From a checkpoint of a small mixture-of-experts model trained on Wikipedia: 160 SwiGLU neurons an expert, 3318 steps.
Below are experts of layer 7 (counted from 0) of a mixture-of-experts language model. Rows are named router (the router's row for the expert) and show model dimensions 0-127. Each number is 500 + 25 x the weight over its row's rms, rounded and kept within 0 to 999. Numbers have three digits each.
After each expert's rows: "mostly gets" lists some tokens that are sent to it at least half of the time. This comes from a sample of Wikipedia text that the model never trained on.

# expert 19
router:548459551517532480560523474481510534518527528540459503517484490509500480507470482494508508479526521491535531479522460508469538502499453512440442504523485509501539487537493488519493498497575517488512524528504510513527493535514509496495532526498516541499541498452501516500502500482474498492469452463468502490486444501493474516493479495482507506500505487477488495507491539492496476488463
mostly gets: " per", " Per", " multi", " For", "fu", " trans"

# expert 27
router:491520487508469514475465527503488454460538503486505486504511479517475521509514483535513478495489528512532490482460490551482493501478499520501517460485455518542503450509525459504471519499452542466463543512507534494508492452520493464486482456502512524461495484498504484527502509501482503499464558512489552542522543527523455524486488513544501521505494471490485459479529500532507506510473
mostly gets: " su", " end", "•", " award", " open", " Award"

# expert 5
router:479497524565457489501504498476500497452501518454518546474519461486545512513518460476444490515483487485473523513526500500462484498496530466523553485473521513481518472498488515508557481477523440489492457526493447534511507458529470510510499512505530516485549540490497511503485500524462512508519501508528477506537505506504488556515465482506522482491528487492465491503496514488511524515473
mostly gets: " Ha", "k", "vel", "rm", " Ga", "l"

# expert 17
router:527493458522480499488515477525495532520512511537517501495505488529497515519490516514535511465464486500462526453507516520502503522547531538458521478505495451478480551520553477513490503496457494485500464515538513509462512441494454490478510516461504506503505485490490509518485521545517478544503477482538497480456484464504510463482475508490512494505492510448491542498518556474513480498554
mostly gets: "com", " Sch", "od", " Ab", " Am", " Tom"

# expert 31
router:495496475545473532503528485491495526524486476476521509509507502500520475520523474523483482498479481523531454488471496507457492523504516486473476483455474509511523504531475519513489512488498495543449478530536548512509458506498542500507535509496488493501499507503543494471475539476517543533469507468526475463548517520537503535512506471468476490513535516494434493462483565510508489469459
mostly gets: " September", " August", " March", " November", " December", " May"

# expert 29
router:466486467481418530503521463524518532486478509472492472486443501513532524491533477478515504482509503492478524494493483497487500528522462472502530503537523499459494574519482493527499503500507509507512515466489535548495501533502474514492501521509476538487539535526509456463532496485498467511519525502477504456486518512498495483542496496488495508480505457470513509542522540473479453479542
mostly gets: " S", " so", " R", " So", " M", " Da"

# expert 2
router:500490479531478523498516497497491509479471480512474507485488508476506485498507452496509498505503524499470526502493473523477459526509513514445543515537490473527503509485480496524505444567463493524490494459495444496510493489516452462518542473502516535524523516502493531467487504497496456547496473456507507517489512457555484558514510491486440471501528504495490490522537482539482492531530
mostly gets: " head", " law", " engine", " water", " Hall", " operation"

# expert 3
router:514521498465556486484489502496507477485457530498501511498515480499507463462493515459523552500508509538457483531495498515495513458428511522515547499462535549520511482495464469501512476480489483541474539523499466491535523456493511492488489446492505480504485480497473502527546485521482478484465497505503498504476513538466471503470500529490492508500458526517534503488464481541545531501511
mostly gets: " and", " &", " or", " who", " but", " which"

# expert 15
router:538532543561545537500495496548489501530493489509496548487513513494523503481455527534518438509448530447508518502500525472516464473510518505508459486540478462502528530511503472490518504538493501517493449477459486451471463547545503520483452494539482498544501516501503519496505504503499508487474492514512484468474502493508513508511492490504504496484483476532501523501511509451477519484500
mostly gets: " cl", " imp", " ma", " pa", " such", " me"

# expert 30
router:492511498451542492485487519507506488471464527477506504510531465483501475487488520459535561506466507556475478524501502508489474449442509513522518489476527537506509491484470485486526486474482489530497545539502470487540553453523512502499480460490489492503467470508482458525548497520519491494494482514516506517510516546478474501445490518481507507501471508524522498493506466542546530495515
mostly gets: " person", " used", " England", " John", "iya", "ń"

# expert 4
router:504517498493470523509532487502522504526530489504510467506520542539499503518510487489464537585506471498522480473473509490520484505511448473488459544478518461483544487472502491514482496513464493479508476482495483496497483508501514477464521545494496504481500526509498490500507509499472480465520505513449503468465504543500547465492553485568550497486491526505530457521475504500535452480485
mostly gets: " Al", " North", " de", " South", "$", " commun"

# expert 8
router:480474501516478482493508506532482467509535506502493510512502508497481541510498549514498453497522489445504476483515523508551557528487531514486444510528479438487432489507511509489513468508495473462485500512506498540492451503479540508503516484530517510478502484519480469518475475418527467487518504466473527498470507489523506522457528517525523507495511523488528529484547515486515499503502
mostly gets: " O", " Ne", " children", " Te", "Ö", " Ni"

# expert 10
router:490515505485439498478544503539488469487543465544440481472453521482506514485490491503480545479483505516532514513519480499478527502478528522499521515489498498522540504512523466445516496521482518492478532507444481523523493519512519501484482521505522463526515471512536489504485503517511506455527559497493430462469482501482486532517485543506491526545508489513507479489504500500530495474452
mostly gets: " won", "in", "lin", " =", "kin", " hold"

# expert 0
router:499510517466553465480482500481510492457490495488532493490536455494487502484499518459513555531512515547481467518504494505494478464466504522525486485437534547528475461500455485475503482475488485543475539529482467479539519480526522530497484446484486498491482471490519486507538488522525485481487501487528496515505502521462479507477500515465473504514471538515525508490473454523528543501531
mostly gets: " f", " help", " found", " And", " visit", " turn"

# expert 28
router:467514548478544462448451531496530525470525521510495452485528481505524499514458501530485506514489515532515491530474529489513496515491530500506466506486515519515514490503468487493505468425492505503473526508479500494522495475534493496469473471520566532494483502512502495489504554488535485481506524499534477493542459500451523523486479477491486525510542488483508522482499445527528537481496
mostly gets: " local", " official", " international", " national", " new", " current"

# expert 7
router:498500541506522513501495505472500476524505510471520479537515468480546500473493485491482519482488480519476501474516507485473512464462516534526533492461498549480502458493490510496516480496525516513468517472428490482544536476491523523482474478527525460468496496513489523468466502508488473517475499563514541499530493522470468490496520532470467568479518530487497490517555481478524505461491
mostly gets: " E", " change", " describe", "E", " feature", " people"

# expert 23
router:503468470512520529497494465496549493506506521491482482511468455507473506516528510527504512458506500502487517527482504528499471452499525465533493439537526513467455490493496505461486539454463493516502495517492450507503539440543526505494481507508534520465539477472514498516481495513476506464514521524519476494505524502527515488485553501532529478496513478528533547491464477478516454508477
mostly gets: " comp", "″", " Grand", " Comp", "ğ", " located"

# expert 11
router:470482480503500476516523504492510504530520504495487448559530531495517503478533530484432476500539456479502509512515512512522466503503493496519538527485508515489498520485530464526533527499505506451558470488480540483498457533525488470509555481471475525462489463502526513487480516481519505532473504471489476503520482494503549496527504481490479468501471480471462508487540530460466520526496
mostly gets: "ting", "ing", "ling", "ating", "ning", " where"

# expert 16
router:537515528506474500498468514513503490489483495516518519490475514549467513509536511506499469487501460469474518508490517494498482529511476458539503525442479543451487510495519461563475499487524489484526512490496511480497489505475498520521491509416479456521525488477505537501484473526476516523542508505528494535492525467512463489556491527514479499561460483500520508503472460495481515517475
mostly gets: "f", "sh", " over", " into", " b", " took"

# expert 20
router:517491549508476518526503449491489485529487484464513512477459562509434526517526490475490476486480484497545480508525483528466507540513499490513480510552445450495484480507511532482497509527500515466517503479505476508513516538467467528506527531521508463514514521522487486472525520530510575495491540474491495504469484456518516475522470462473521477467526510500473483497501503504504495487491
mostly gets: ").", ".", " Francis", "!", "?", " Henry"

# expert 1
router:457492518524466513522493509501488494501477463483461506505482530498489501504496519480466446486543519499502518456505519488478514518519491467477459499550534511499464487490509509553453466471508496487564460486522512488502462538461518493524509552504521505507472506459523498472540507472530530514480484516456515479483497530501514495505461486536489508512538516491481511537524556511450499510525
mostly gets: " d", " Mar", "us", " event", " film", " album"

# expert 22
router:508483484452488432461505524462486502487508500491490512495445493541480450504504462514516535516528502532497505531527520515503468486524534531483480471473508538521524483497533559528469493475498492517497523522523485482473548462524514535530446462476488508505535507476472531527489526496506504454505485512528553506508480517460493482488475476542504540503512491525501479506513510515518494487477
mostly gets: " Ber", "е", " enter", "er", "ers", " father"

# expert 12
router:522488469517508512533492490520533497487517458495508471519454559494502502497484503472480469504485485495542522516479528523487498479502520510502491463496462519518502458488513509525497536541525498478554465486480533486433508520470483473527538531520495466489501537514481503491515502499493490551529536540500499502526456441522498470504557486520466522537482454492491506500511511478481470495541
mostly gets: "ally", " been", " being", "ly", "ice", " are"

# expert 24
router:510529524426467489477492519443515506483538489496519513496527469525510450457502497543489516497513489486506479524518513481492513483485524505504487524487486521496461525500513483496465509513501536509472564530481441480483487465499462501479522465483494519534507518560504507473516484498499481510535502471529510499530512537517507480482503498466492565512504491524473517474435500536523530525486
mostly gets: " their", " his", " its", " her", " another", " European"

# expert 21
router:473510511524483494499470537499520474508539484503515472464508508497465520515512483494495518514512473464465487537476500415515492500512471541514540547539457522510473526505503507505460517534537468506516519489544497561507510514513511510520464507495483506528513491501478523497474510442475552518495495475479460521513515445491541497523512527469504487512515470518495501458474487476461489488492
mostly gets: " up", "fa", "–19", " Sea", "pa", "ma"

# expert 18
router:507520451538527466513509474505522502531528477526477469525491530496479536480479494508548508487512517491541506481481483530458452529458478461539491509501531519515529533509529545515487525499467539455479550509519490522476509516510459471494521535514475507486493505472504498453527484496523476473533483513511504526473542517502510495499491510457514448476488467476530487515503519452528473510496
mostly gets: " Th", "vo", "D", "}", " city", "th"

# expert 26
router:501513478478485499488512491530475500522482475483507512523483448501526517490474506507543490475515468511543513472511466490514572522495504489549469478536471459504461476509515510502496484541513546461494500540480511496498511510431539486460503527506502513483461487537492499523483534481449506508535491540471517494542512496466479543505515551496480481541504480478477511477520527526498482508470
mostly gets: " after", "After", " before", " even", " medal", " when"

# expert 13
router:499504487478501484465494517455500523511492555522498511526551481479503498475480466529479532558458495513479511544476499500517519490493505481516491500465512507478515467487463549461520496517515477539454542497527492500509534474492508528497507478484473471512470488527484472488519468563470511477470476511489540521487498529462518502483484510491465510477468536523514477484475476501541562533517
mostly gets: " Cha", " Har", " Mor", " h", " Li"

# expert 9
router:486483527480500509527492432493494523506525442530491544527491513471499524537518450532520476487500525494493507508514506483515503521507467519493466519478493486521523513507527505451487538514501527503517415502555531491501491542489506464495515517491516436498510521521501518504489499474511543491542495498516531492505494488534507503507467496532547484445469502487479473520475495484443497505528
mostly gets: " inter", " Mc", " un", " \"", "“", " Bu"

# expert 6
router:482494478500535469482515497514483508506483504488480488516497495460506501517477541493520464483546494512502530503505494524486508441498461509517557454458525516492558467486473508543452534474509493501515505500483488490505512488501539531470496505495538567448449443538491462560479524491525511539490497469511499510501500489496507516552492501506465499497513528495489501504486457512495510494470
mostly gets: " York", " lead", "ong", " Island", "burg", " Great"